Below are experts of layer 9 (counted from 0) of a mixture-of-experts language model. Rows are named router (the router's row for the expert), down (a neuron's output weights, with its number) and show model dimensions 192-383. Each number is 128 + 24 x the weight over its row's rms, rounded and kept within 0 to 255. Numbers have three digits each.
Before each expert's rows: a language model's description of what the expert responds to. This comes from a sample of Wikipedia text that the model never trained on.

# expert 34
Description: Coordinating and, commas
router:104114118155107128101133089147132109107139101115104129141091097108119109128099150092119102102120120154129142124179139156162176094084082096093139124106116136118112151101196115093119182141146130130141177121119105148164152130154138128126115104126084141140072119148098142095138160135108160154161131097103122121143133097120149111103100133142112129136105094131128162157135120154131116085126115113153080117126119123121122130154136161139137109099155153113129118082141121100120119107116100105126112180149135138080137157143160143111138122136150126156161149136132130107095112141153108130
down0:114130120102147134108090169129146164107113108117142129114128095116144132133167151154134147105191111115160080131108128130138159131122119126177148088112130133107080155107109104136134089081119082161151142197158123138102135134131106135148106131168117091161156127144132174128102143169135182129128141159156092147152128156134141150194116158124138119145139117133106128139098107111119124132150116089139103135099114130121120124148195090149091112147156096097150147110124155156134156098122128139138164110101119152117113131202116128121144104144127120122126137134178139153135110113103078155
down1:125122107133174170104102148145173135137153121155123150129122123138125143117135104088133115136135103149113109115126069123112142155138130120136179122135150168117155119114162144135097157109130109124172127147119144129189146139149137151117142132121101088098104095155109108087135087138143110140105120135138124173078150147115097163137118147115094131145110153133133086150127084143122138134113100130100172124153162154141157106144110092125148168147129156103112174152142149125125125120102121106122130156085168166112085163127108149130135200126132172118113131141103142112079123109120160115

# expert 12
Description: Opening parentheses
router:141159149158170148176130079146124101122174097119130099118137104124143112124125127115127121098143132155125134116132134143124165133108153127129134132142123157130106159125121108113120139111113106116151160135154102196113133095159122152124122108130135125097163113130099146135140114158121105138150156093095100067153130075102145098128162175162131123160091127125173164148128094119120104124120098113148096105164135113107122153148151090166114111129126120111096115135122121125162132123047122111110128122133111115119129157127117142141142115147127122137123093149132148157119090142118102133
down0:133139154105167109096143175144143134163104114142100101084147093133151086121122133138154072165161141116128122117130140143128122118155133159136130112125120139159131139136169136117118143121148127123126096111136127112169136082135128175132144127156121138104165130106124147126155106129177138104130136204135143066099111103121148126154088111136094138103121145180113108139146142127167099074152096120086122114107114132135098104121118145121140169149140158097123149117151142118081117126108117136123131107115120147138146069128153103144176122140122107079137137150080118102127161103126158154
down1:119127114136138148099137122141126126113176092139141134142070117146115139142109164098137167131103140121143155176162130159126116188114141097133130131173132167081158106104159130143075165192104100174114128151108119119135087129126177090121133152108147163101136077077143152129142114128104176120162095124102160118124135119098108162139096125092146130124137139165159090105167154121059137162153094101086123140120131098143109095118152104133117139162104086106135149144104111110135136110141112146152118136167132141135126127125151143118152124109104114153143132140138176157139123076077124132

# expert 0
Description: Frequency adverbs, list items
router:103162107155162149082123099143140121112160108098105110123117111119137138159115121116115122102145140136115104104111146134138130129116123114118136134107109133138123132117158132131140167128142096139137074105141114128157145128145131153113142122126143092094167098135105154139155161148109086118096121124098119146138121164123120114071147143132123098151148116129142067160107124125128168119114110092144089108150103121103109135146156124135134121171144072123124113133158120100144219126076119139103086124139149120148148142169138129126151180145149133150101083130167157121138122137149134121
down0:172125155144145126119110146131124111093093150089104137140108107102107153163153100163073114150139142152114162118143121147143158144124141131125175093130137106158151115143119086148112117110077076180163126121109118129113109122141149132128127153071141124148133137100129124175124125132167107122104137160145099126083117140143162122135073099140117156147072099121136162113140180125148134121093147111171140111105148128145095158154165130112120123110085155146109152146106115100104134087154137105092075101161121147113125141131150095126159166091129148149142141161133110129093178128145107141
down1:151130123097137167109112186138141092081129153147060144096085140122135104128131148085079097127176145112152106107090102131114098159119162140128103124135109161074112130136167091123168133126123146129136120146106126128140152148164109107140106140114123099123116171143090118167102146127137101169110127160137155120123110132113114104140105099143152172123107151104111095119130121125147117099122128153082143134128172146152193165145154117139115131119102105151128138134118132112111081105108136094102154096140119188113104101138171120145093140118104092137142176130097105134128147144082171148

# expert 62
Description: Reference and data fragments
router:112176130148099150140145107122132117146160116104098121129137109119154115167127133125130140113146124147122164160149165148154081090110118127129133124114100132062092144132095146150124145126124089145154139131102126137125133133148141136115118103122131135101145114107123142141133114127118105160122132173118093118142109193173138108120114127140078115159106155145102146119113118128133124083138111110133181119130102134107130161139136123147121124166127074079115107147106106113151096179123109135112112137128107131137141158154134137144143111143143166147109128141104139116115102115175111107
down0:120138071143103119141085164169121147122096098092144134125150190169117168113122128126078135135127127155129126170156119130141112155116143110150103146095114190105110181154154116149099125124143138100147070134150129115125171136144161111129089092137105155139121129134042142121139116058099099138134144104128131134093135103155147105117137133160150113122111120111134150128144118171113147105116165182217105113137162110148127157126152142167083087155087106145157129135135136137153141121110120082131122161096137122132125095087111113115117099119135111178107122069121124138098097133164136101
down1:106159156112131101129131129137111123164099123142116147119164154104112122109119161144110108105129136152110072118157132120185117172106153136126137161099166101077133118110097115120080137101146091143148108149123125146114113120129091124097110127159172151134100086117044110148100136142098124128140168144091128139141134193106128101145117135113115115097132110176145130143155168115123091071158155119192103169154109156109128138104129120111148122136097107117107163154116108116153102149117150139121175144127141087119091103146106177134082131123149105107143139152118123117144125102152117134

# expert 45
Description: Table cells and sports counts
router:121142133134071156186088108152177124116134093100121105150149097105130099182123116109181096154139160146121152109108156186135113128109102172116157152117112092149129151136135081129158147145132133144130111143150127127138142124146125139118129106117113103088111135131123151155142135159107156148196173105102128101146121100137071107152171127139117107131095125145131066157140132150064105105131100108146133108148160113107113136119153126149112107122123158083104104139114093100113114147156116116143122153157148124142141158145118142125161067138133133145121124158110143088128107116107100140
down0:127158148141128145136098118108099131105131117122176172156127124132105137124145135160105138158141099108091137146122145132146095114102137121108136121138088110144136110112143146096131156126137139112109164097152096128119143157135115140094151109159153147148159126178130169153086159130107101149137106143174152091162152172143144140135129105129089097085102093137124177098108153155081110154139143118117151155138074161161100125143112134124110132118100119123072130122102115109078143160129134153134107104129185103131146141096131145148157136115124128133133107109126104124094158111126139098
down1:145128100130132121143111097123110137114098133094095103146127140183178104151115095130115120143111136184095146168135124143124112126160143131128130139146132110130119075119120126134101159122108144142092111164111108164160143135098141122159139092077143080105114083095089122153116135085124167116118158100138103145125135099134141157121134125085139087128127188110090132154132107167170122129106135120166069134120169124101080179110111155159131129157097160161127192151077131178148123080128122139138130101132146169152138094116122085148092138117114119156114101170141086137087136103137094139

# expert 1
Description: Table cells, non-Latin bytes
router:142134082160142127124087096125146161147163112112099111114131102100137131100100125085126104199149140133120070127103142098096136110120143123110142108150121149159145151133171136122136103144143109141141090154122129159133133130148144125125151101118098155125143099114111152116142078139103085112132083077116105117147108169106182107051107146133173121143138144148168113135145104131149192131093129104140168105156109105123111154138145134143131106156134078084103085158154116113156129160141097111112115132122131114147136160124133151139128131152136120149076119166106147101126121115104126132
down0:100104080149125116169156122126059145116082174105094131149156119149121113158092119110136118135135148176076103114106092136108095123161138140081131115151143118145151133154095091106126144126139166188119156096074134174141125106104130115113152142118112107159120109092130127139179096108098122130109139142178174142078093154155132129112161117087109151106116118117128128141118143138134141176143133102178108105139108101131121125158116146108134147100140135124122117134114127177167122075141109180124135106108140109154116128164123127108087139143150125143125145076113060133087106133148130145
down1:135152122120155159079136094126126161087148152109170159128103111139140147133105162080127154119151129093142146152115115130115152128130155121121148156127159127134127124061114152136086109092121137071179157151119176120136114149138123118108136117144152087120131114128132089137120150114078156135104133109146182106134112145157159149137128128125133129109139095136157137103149137122111079156168147123129116171102110131112144165130117101145153126085166123138129144127126123101154157115131138124092132081132125102142168144116105158106129134135140138136160116088090152077163148150091155140

# expert 6
Description: Of after Republic
router:101123168158128140161134095165155142101133096116130107154082095110145125128118127107123123134135132130129131121094151124134187116115104130124150143144101128177133164099121155111145170131068109128133193119117112167158138133152159136121149104127119118106174129106135151108134116153110148120134132121115122144140114071132108109102109123139176115139124117156146108165098123134132139146129101123149095125154179112119118124154151145146132114115150146112122105097114107129157188123138133101097118203142135104076145135139148141131148106140148081138142112108111132157117141156132144108
down0:137124153142137158135108112133097206121125137156152119149162099135128137132122134149167112131128145161116179132104150169141110143151133136144118133092118126135109149131081090141118145089096106072173124105081097169150118079141163149124114129129107162140147092089123139126145143145129112145124155144151181145125130104084155098086158121135134085109139146130106153138140133088121109113162168171131115110146142133145136118149151105154116122144161093085111143119117106159113130157116099118160152140127052131165140141157102108085149142097124128145118111095151156145124125136141104115
down1:091118148144102136159106115131128120140100145111100141115136141120096165172140122125114113136124143145131122142103111120136128143173105079153115120082146141114143123123123152068128129116122105122135150083122124155132135147130132134138130119072115163095155116094160109103149132104155112097159145117094130115113198128145153126154118112143095138092125119119089121137128079139127121130124139185106149177144141124084117146107112085161144124133109088166120166145159119129085112106119124112130167140127117069114100086083095144124111125149139115119159158145171127122127132128143072099

# expert 32
Description: Title words
router:119163115157094155142136107143114144121157112130125129145131111116150129127131152088132106085122098161131147143162156120150182117101075139125139139120135127127142145149110101157136114100074116146130156136144138122158160102146119142077145117150132148151136063127138138153137083138128097118104136138090111116139119112179136098156127128153155117122084121147160115130142133134124150133124118097144157123135109123078118131175148119160112107152131084080110085133118108093145141135145080119122110133172100100153137162132184146132147150161152114165124083104128149118108135089128143129
down0:109097155158150152117104131151121164141165126132099134118087089177118105155164113094106115117098141160150125114132110133114153073105105142169120126094115159102107199106096111145101109116087127151137123137130109115092106121140087131150136092096103099132127147122150125101107078070117138116109154140144125125089155141142144102119168093155163121121103131184172131122148156116142155087123139122172147124128087115090141151121146109141090127150120120089150149118114105139124111126154167111103144128157158117150155168153126118174107135131161119113115119106131133170150099132099097131
down1:105159136126095160066146133128143150133129079164113127105145154107114113129125123133140139133163152147087118123178110134123122136099142089126135143154106134127157147148094190149118149140163100108089106115125104109161148121116117111099121154076130120096166148112146115139094154114124138115109078116110117099152135171083126125076136150125120120119129123118093161119140083140147135146115088133141141124123134137147130103143108114172136110130123112128140101108116150140133097117160162136146119159139097107079088111136119114106097069135140163111103125161100156114135102107132111115

# expert 10
Description: Word-initial fragments
router:115155123146144133177106110146176148111161109104114108106099113110144119116107143117149096124147126148159130104181152130128124109112163151092157126124117177117118153123102149107141098146119123147137192107132106155094150140141141149119142112121123123106066105131118153106135121142113122117150142141105119119151117155116155134103122114134161095126124111152087127117125160144134099124125102116148089113160169120128112144172142080133099108124134129120119104104132100118089099150100133104109122154168135111184167150137132149120135140135146119149097113146150156121135120153166179142
down0:083152111128113139111129135110117155104103152152109132107183143100126178105166126138109131145095110144125128118104129140070136140075141141144119163088108141129130090144126103134104117099144099161131123113112118186115164097148104137138083133139102124141136125123141094125107083122128077128130134137068145104127118138144140136114121116107161156137121128110117115132128115182133102103119107136141121123146088182180154146156143175146130075159120086081146073117114135147140120150159151107089122106146105152144113125139134130126136147154080134158115133113100111133115141157128123137
down1:139091138128132172164103093142194142110150132170143188125097158154103155149156141093128159117143148115106128100090112149112067126133122074143090108113172120075125161140140118152156130120108133088136137126125137102132135146092132131125156110095129114074108127169131088133116155142133125114146096136065138131138126117128117124149146151117157110127094131117119120094127136080078099141150157113117105142124156145126131127143108146126133115147152107117111098192082129114122159176147130126109118129129115140156135151122121143121100158084114136131165138107142178071121155122108137135

# expert 38
Description: Predicates after is/was
router:112141089149153159104166115135129098091150097104127118147095081120134099138111117135107101096135105163106134116124130125122114134117105131137139132121114078153135141111109108111130121133101113134138113158139116102054141121145130133122136105130194170115078106134119148098149101146131097132134111143099112110139114140163104125101117164156143114134111110128161089128132122163068163132120111090138145104114129117113103127177139130170108111118141084097108116109118105097118168119139133122120121141087110082116142137136100152134143098140129085147109126128109128118115140110110145112
down0:180126156115103102175143108101160163125123114160118153150122117138148134099111151146165144145139118078108155086161124171111122098131145112108155133107126120082108118121101118112121126130174133121139144139147143120117133163102159151119090127170107115143112135141105123111162088114177101103154104092144119123156144128116116149185129092143109130147102065112144150114139081136107103088131126151115096121102122147154138117123052117118151171088115124084123175139175101086133095119142158080066088150129112188128156154117139114120130087147103147119162152120128150136104182148148116110
down1:124134139069124081137112094133157109119137139118139150112111124122168174141130141125113123136100147112111124123142135105133115131111119101133138110123143131119111138103127125142114134100139116150110143120147159150073153143153134087137124132125169218162109161133136131117117148153120091084163127153165154133138149129133137087120061118134112111106156106142130140097149133102107150139128151089168076152141104140141130120127127141118122154121117144133112119098138160099106136138092164157106120092141144160106148132137120139109109142153151095126131141145099126124128081132088087110

# expert 50
Description: Degree and rank adjectives
router:102138127147123142152121124153107122108140089129133080092167089128139123128136148080121100075156122184110150114141151133133117120121121095144167149120096107127095141165209078147120152150109142126144137164152123154103153191160134151118119112135161089135118098115116156145157146136127113121135145131124137137168095116181136073146116118153144105160104140147122147118121133143108084124104145119152143113132126112089139123148142104146102119138147108092098124088161096108124134116171121099125124111112121069118156166123114145126150137194145139152171166151151144171128102129153101134
down0:131174139103155158096087157099103149103139113126106108108106124117124119142098135135127140138111105129141084172133176122135132120122162119123139109169146093102139109139140094152102111106117150146181101119115130099154105082126108111150155124120097149139155126114142159115134132119142083181118104102103183114120151118122128134109106127140126124141118134117097151145117130200162127096118122112108147113094120104153143181117100140106117153107126157151095126155167118133133080089127106165148096125135128091103143164134124176131112150108143160122124155160130133124116128086103125139
down1:128107148128134112144138129111174131112134166142108130150126134155117137104111157139144113158114111132084082085095103104169142129100090121148175115110103191124144103104146120113104105085156101131113120159160161117118140177139130111143078152173133110160101135106136131100144119122133113130095135103113128121102095131169138103119125117096135143160125109100095114127122071094123164126134130201115143180142090092089169097100126142141146145134131170142145154153115115161159101129088148111158120147142130119097133128123172129126110123079155136141130141127098135158113108112121161112

# expert 48
Description: The pronoun it
router:114121117156098142095143118156116127106133111114134098137105108102127127149102126103106098135155133146141161163124167126101164139136161106123153123130116126152151138116211120111134105129128113121135168160128121158155138152148146137112132100137108099111121133115114156141115124156111054092149144087112115087163131088140126090122140152138141111117158154154130140192114094148107182113105109123146131101140087119116121125145154136153112103078127146126123115105089103089162096064125098194126111116127104136141129146151156147140159106140125094157170118149129138103144148156125123170
down0:066146142100084116117108123115098145152129121150130159135141132148117158127174081102109100124134134161152129100140159131121156146103148149109154105101139089117095079143120159081118157131133128135135126072133105093137155139100123126164170133082147134111126155123098141087102126144141100109134134164144135108142126127111087125159128104154148072105120118151136103085124130170152145119133132162127110122169151120133091122159161158133097143162165148107166145129124094120141139099142150126088143125149100164153124160146109091115120091136105085106132139128096133111099117170097135147
down1:126170116193088114109103125083129129120152122096144126102140126130141148097112104117113136108124149124102139159146149107117161118111147147196090105176114151122125099120143115135122095084149112122110167116148144122125140062154124133149080082126196111124135116124101121126130121121122137154170111150128149129146144110116133112150177101140091131152138119136106144138120096101109084128103130121084143120167124104133138129105110107086165120148081145190096094122044117106129060073172164126117115143128102130135108121100169111168080151100144153119148119082171146146113090089140118137

# expert 5
Description: Mid-word name pieces
router:131118154148158153141131105147145109154158108116093118122098105119144118164099117123117109155125131133126103154105159154127092111135176114101148137159113159148120147143067123105125172132066111156158139140148119147101142098144122136106132100122124118072076115144133152118149165166114107118096143165115168120151125105108114130052147149132105116130149116131105100112141152143114116144093131108136081113132106115114108135192148151149118096152130150122094117127160117114130180115113126113117124139120140167109157147166121146106147110144146088153098116118116136163129123181119128155
down0:109148133119131121144109120117065124096105162156145091103089161160148125128159111130127132095148090144119155090094172129115137157110108140167131103148096142107153162128132172121125097112152115117119145138158122107152162139134152100146128095104162156143111106148122159149131131135132127093115143133127109098095092145099159138106101153110124102105184109130125132064124145107130197178134115147130125115125163095137088095162138153134141114183178135130090110130120141096144144143145113149158136121133148131136110162150144140144155126106094138131101150111121147120138173152181070139
down1:084136131140088117138101078133127123080161099099126152112115113137119109117133142145097166126135144147161119113157161119152104126110162184108098105149087099130147122142159114116114123143126171152108161162150150153118102124114183147117124099177116126134142155090065104137117120130125127185129108097157180132111105159113125148135113136117139092138107096117124117114109090113093111146105145104121167113135156109144116111119126159120144137112119114136144125104100116132153135091130117133081139117151098148147189142104141135112107133117048128136140146094106125127098148105137167111

# expert 51
Description: Mid-word syllables
router:109193117156082159148100113138100162122152119109150114117126082123126138117134137114120116126130098179138117134173129135126060132107093143081146142112108105140146145170096091149122151126140146142121144160139116134062142136145135154116112102134206084126134111135129149135135139136100145123137128092110123141169115161150142120095091181143083110172080136141128145125170124156077087120090104112127142120144161125101118132134141156139114108159145162112107117138193095106137125176133085110130087150122113116141163131140097145136145090142139150134072141152129143116134108125125133188
down0:118123132131122148098140098080099114163121191146133096105165113129136105095142141129137124136112191128147120143131146136127126141131086136146125103087110129180131126144110120120110173141108125126087145131113100118122082121096162162103111125094110114119121136139126107143069154107086094170153161111099114171078175117143164155102184116104119122133153127138137184160166081127152079093134072143108140140148116119111120120146134125158107130119143095119147091088117105177138091115103123140142126193153096092114147136128151128113095107137132149156145119158135131081132161119136133149
down1:107106134156140095129126138116152154163157106120136130119147092113112135126091158152141139107106114163136151129123106107164181087121146185116107126159134136120141116125146129163107140122109155136133109140115138127156158173152168112168104135144142093090158123135104093100083108090140120129122138099160129177121111150103134146130126129127102120180090124161081144073092140114087137128140127154104102094123136143148111126122109107111120103114145133157073132137125101155140131114124094139154134139147079147120130119063133130071120181105112134114123143129130137106115107139147109151

# expert 22
Description: Verb stems after to
router:137142111148099172119125110150120145127133101110127090109120101104137119125107148102123079110141142131130097133141137093123100118143136104066148114125131130130151151127104116141146174131128134136122106116131066099149135113152141171123106095120166148119098139130133150130126095104101110165117098145104099101128120129109137122107140150151122121156119157171152134127133096148089104115096089109141071121140141105136120148145150163146139109130120113119135125102139098108122137098130151154115125154105132136128144139149054153168156090143134099153144102127135155106135115149142153122
down0:083160140144127145120126118104132131112120111108143138145124091152116135165142118125104120103116165120146140104084142166133142125151100151142127075112149146107101097113130160114130159119117129132149158135170158114084112128133159144147125131111113137138091114147094105119112131106111132161107138119158121144110178176119163099157140101118145137157183086174141125133115152091148124114141154101150120150117143137113165105108157113144099108127121132118127155130114154125114109157175076103076116083135175114133136110104128107151143120097142112119148153158153142138155101119148087102
down1:126127150152159118115112144097145157139151115133145158121164193104113117146149121120143121136115122129106163144090129126136118166106092114154076134133128118098146139107153141116121102126190106083129128157169090150168162155126085134134133148141140150147108120134143118100122106120118109166148164171106120145121155103158141116133145152122154143151131153118157128107138134145124153133112106138102117083127166124135155148113124128135114135145157105132142109142127091147157075137125095133148152130142104154130126171126135159137092132134129122102104062090116157123136179169172154132

# expert 40
Description: Sports and institutions
router:108167119158087149163097087160104149078139097120149097147121120115142106143128152104132126191147139138125098144138127103111137124133167158145143116122123065109138154155176104108127111131117138121164142164157088165168143114138129148092135107128144082119140100162132156108137075152138099073154143125097148086152118104132140110125121122148133103154126159127189186182125107136127138100143105110127125131149127107063119136127137143133086115112151130095114089118106087122117067144122091054117135148134131125102139135108155125128168109143155119159110125111118141123086115116101171109
down0:150123106159103136107144148133126144137063145108159159057095101141143129148183068153166151119132102151097146071161156151091096103138105103141110122129121093117133162167118125161144136157132142126110158109095129138117130167150109116128117167174117133143171117146131161133119132137107124106142125082118120105152150150113120133148114177117148138158151114100137111083145164112139136153122137169124172113121108116122111136122105121128147121161095115107068124097121137104126120165109160114142124164107088098126105216099130125099119090147141131100098130134158142143138132138113128149
down1:124147120117137131124161106139112124123108158174087120149149144163125102121125127107106143115161161092138183150120123168153131140080145072150133102102129123157137103111120144134118141089103072115127119095159165179115121104100091173135134176112134109204131125118148070130168110094133113089159128122121142139130145097117134132105063113111125138135116103120142161094136159124114129141165111120135077166148129142097130157079091126130131124140144114120114167127144153161111154131112162115082157159113147094183118082122115142141127131142109113086075125155125116143101134164161135121

# expert 29
Description: Fragments after spaces, separators
router:128119149134136132111105114124103097095133108105123108121103094116142119154100130108146099100126118140131181151091135158143125127118132146133131132116099108173116139181084090130141127119133123130141121115141136096112142157147131146095150111128187065108100103133116155093157122151096149101136105118126134120147110079131136132107080169134141099128120114150104152151120125139100079117130134114152168119130115116119101149144147158157120116106114071125106108153126085110156171132137124116127115100129122113105143137120137131142160137144137127173134089107145141138134121087080131166
down0:113135108161130107134122095141134138109157133140092127151134149123128114131100150147124141154101130147109116124139136112122083140093124158145110180114103124127141117133124129142123051158146127128102124169136123178131113094141151142140139159143178173139171134161151119144151144157126134152161134090154170121135134122120190128144156152107172145133140156193126134105131124147108142118141163103104145106152148155082135102105126182184142143126151102093159103161119116111198098165140071106153093181150115162136144118152131131144139163121138142115125091144154091103130138122166147153
down1:109101121078146126100094139105132085125114143176187112108117127160149104146152070146122136134153145134137127209126149101143166124136105111122165116151128113141114125138109107130091137132127141115118160154198121129087126111162141157110112123093105147134097128121120140090166165187121123137142145082139121139117132115132080103139136114155133113099195099129097124170101118130127122121130152167143131149103112139122121071134128096103133136150138132142132130147117090123145121149117109152137132109127161144161131122100131138121128131124099143120138159138157143167127145065150148163

# expert 28
Description: Table bars, mid-word pieces
router:086152161146121172165151113132106144149136113129124102104160109112143117165108138109170078109140145142131146135128152085109089096107075144141130120107103110125107135152137110141101098115163132115141138137178147090124134164156149140105118087129098147131088120083087155133145153156124079134119119101104168122160106142184147138142134150159133122160162137127134141114126148154118123122091107111142174124137158118132119113112134140148112106118152127117114090112120131113118112160113150121146099125129127129134148139141142145137144101132149150156113125147127127156137127137141057142
down0:147122098157145172104147116099106139197135129107117114103133182135081107057162171105107113116136101103135133134120093110120107141139092137115127160115155166143105146136092153126145180114078126146145103116136131091093110106147113159099110123126138121143079101119121103138071144139116144146147133145092077143136123129113166103097098142137117105133116131176125129123133159131112136105155118140157153109178110090090099119132116143086092121146150132164145133161095143155103121128162126165116145102142166077133123116135121102192124094150094151155106146115081112081127131126089118187
down1:136143141126109127147145075127113102131159100125096111084138149106085141123099153139136137158135145135124104098084126123116182172155146122125125132150095141113157138115120108126140123129166142136125129137081129140117168130117175093087060134105150104123133143084101150122125106167171116117139128148137119133158150090090117121088092122138135091135110158190140173151157123121118125176145125127139100140100142110118110136109095103117118133174134113159135116122098128147112113134128111147144129104122105163094158120134174156118153137096110115124133132128123095162129108183106105135

# expert 31
Description: Titles and name starts
router:124149139142069143122139092128115103142124105124103114123111100112123103120104154095115097101145149161113088163116138107115135099105090142157139125128106081139113133102103114121124191124156111136122121122130112131120146090145146138130141110123145159176131125130121165125146133137117131123143149111126119098129123117160134107115112155143106127151165117159130143176089108151117152097126110121132096122128147104103102138151149120134150124103122127068125110117162112099192101159132107170110113160142129128117136141137078131146145108146134105155107178151173156156104142148159139145
down0:138120176143141113143110157141106136123115171126131119155127114117129153167124071141096132160134148132123136128092089136121072150129133137184118103142114123143127110156125148096129114159156117103142145116133168134114134172101116097161150131133109164139123161118114091115181130132138113133110115133147134150143118123088141126143117100147100152136088124114107095144143109097119104121109136084141169106114124124149158128154102169119172134149140135152133125162089106127133107149093181112158163143117109156113153159157108148120152160131169112097093148123076139137139130157164123098
down1:122122109144109146116138110117144145157152139138137111089133116116126124142082098175097112090147143116109134104140161152119107147140112099105123154137133094129122139114140126067127133164125168127142156108121119131139125097148140122122161130074137155133115135140138130141185103177140139128144124174115092128111111139091130112125145192164108108115109148122097079077148140089141145153106122124120114114146122125119108147131163106166080136104092127095113079099074158124118141087093121148136113129147127103160146139148161123073090133093187075165099157154097153108095135169097126128

# expert 56
Description: Place and facility nouns
router:112130114159086147141100108145109146088141101108130109135126109104146095124128129098146097160142127142118149106105150152119094118124169074113144156119108151137092160157137069121141112152119081148142123147144096130117149178149132136107133110124097132054099105151131146107149127145111107126119086117125110089155114104195136108158166156144175113144095124146125100100129140131116184137121123116140164111147121113115102128145146140146136102100133161110115110152085103112167101097159135109126117127119119089124158152131079148123149099145141111129116132123161135089153130127112113114
down0:123132155107139123130106120176119162117161123177120136143101137166141096102141121091151122145123172117133164120088129118167119108136154136098163145130116121156168076129117114141132129082165125120138087115129102139129144151139131105104086119119154103095113101118115080126176164113151157150162112159164122137114171116136125108117091147118087157144129127139077167121166122108083099129108133115144050128161120098112102099108107154164122091122149116109148142085071113087147136137147142144117139124127152128124117091085175128164120141130137135109164116111105148092099089107113084093
down1:126121094122126140099129172108171134129102118145125106128094135156135105140134117177110135112160146122171096123117125142143136096118130131081153158113121128108118098132153113099156159138111180105133141159084151176115145144129115141135144086126067091098135163152104194144144151168090128122160099168147090113116099105154148107154139133150140169148094078108145110126131141089104150079101134164155134122101167147137144122151173090104110113126160115112133108137125099124153154094107122118127118137122086119185075137103125170099140166143151143156151125129134084097135112138132140165

# expert 15
Description: Name pieces in tables
router:128124132152127134116111113150143150124146097112089096131108112121138104145112115122164118126125131136148152134092137108062145128133132148069151124134126141098128116136135126133117170140102112148153114164092115133169147118146158131111142103124089109087118126114119139090120192159111153154102178169105126102152125136133161123099191109140095095122127131165124141142142143135153126149100141088156140099157113113106109170156145101146140099112150104113112115134117100113201171087150141083123123152140151121095157130162117125107149119141138180157167086114064128160121115127137158106
down0:131148116112082134134121134121100170131139091128140112123106157097129174166108098134129109150080153157159111145127102065104151137129174126160161158119135145106135154098180106134147114152141154101098118146167122100155135115139133128106137114109101117103159142094124142153104099079132118128088106119126118173168130174129116105108149129163151144141141124108109126175096098115129142138121138116137131129169156124107178196156134142120135135153105142094133130122102109161160131118108112080143155148150186118104122113146115130134125092123136128107106128111101134179099167151123085128
down1:151105180151153101143111141092077125188157150134101118150129114113122173097163093164203145115121129132165134145104127117134120121120121099161099130114115117115139154118153096170132170158087110135112133116114130162105116098123138113134091114103146151167150082073146139144146128120114102157130160112090114116150110083131155150110120121140099155124119107165154150131114134131123176116160113186129123131129137092104140144110166149112139125123093161103130116096116107085089110140103113143182139115132126083142115142168138157118155133209143136114143142125156134108084141133128107103

# expert 54
Description: Sports leagues and seasons
router:126162151149092145162100090154144143088151079115155122124131103123121105104118152086104104198153116121106111116150129138124149111095126164130155118138128120120118145171186112092128091118113125148117133143151115123129164133146143123136123109127103069124150114138140135063116154115109116128137125081113153088122109101127180153101117141134117115157134139158144143119144115137111118066085114114149152103146092108100094143150150128151164116124110130114116085133091111146109089088096088070139130132128122123142162149155101131145150101161164155148137139131065154095106119105098158154
down0:150102190108134099140104133164088146115110126151161175149142139142113158113120157116155090157137146134149119143073120133151097111166118155107121099147093131126129157154142113140097128090122164147155137163084134177112101123133124155153137129110141139144102120128079116160151104127124113160108133087124150155100130099170143083178104105107125114118143117150151102113140139177131155143113138103129101150115158118134086096143136127096096132157109152111166162186103074095105113083091129116114125128144149125164114149157129092133141131141133132178135174131104143119106081139118130136
down1:122096119150086119136126106162189152109166114119129132139134163098117114118143141145154135130112141111083077100129059122099189138080123144093140101084079092111143147150110108155100161093137126109137132135154132118140099109167179155146112122110131121103104157151111096147158167144136127105130136153150142178128123147104161105139113103106142135095152152068091137108085159133100143129110149120157115100155090143145155113122119109129131127137115095121124089117099092119138149112102139131145166092142150185126110087139131118123110163153139094137117162112113139126173134109084167139

# expert 39
Description: Parentheses in climate tables
router:111151146157090119148106115150146125045133095106122107151081107102143108115121132113148118137130118140130119148113147130114131108098123086113134132133113076122133141133139121100125172119085106138126145143128111114172166097155146157106111106112123129113147127100095148125140115133101084161099109138117134101135122094162134120083121166150121129136141126119142142101152162150126081127141116128143116121129118123121109162124140141136119120161127135138124122165153111106158111113084108128120111182101113122139134165145113132165145088150137096159159116155123146083071111112141147118
down1:140130125131119126113130163153171084144087123136102107132114161151117118080100155113141139128122106127149117113124149119103123163136152117146101057122162137130123114129099136124145085114106141131125153142114146115113135102087120210109141118091152142112159122127151145113111101143108160080083152092196117099126149149127124140173105106079119100161188137125165136155152123156130111162157137107153124132123120150123154134135139095142095131156135119144124124168148130116121110164099093144096141131082126166175121143143131163145130180113156138116118106092118111141171119148131119165
down2:164145130137111164127118136157138115158111102106101142106165201114119162129133132119131139122165126127111099135121094120106099166128134112072109130136119082135170133123155099117125102131114132151137147145125106086113135164139122150121116139148131076153101145123104138154140141125098127158103135135087141147161152117150073153166137108115151127123146118091129161183144145138138130141079117152126142163140080108120104115112139113145126125127145118074140143156082137132140163141103131152151154111124123100123122113154138123138158116168110082089137107072154131123125142095127117112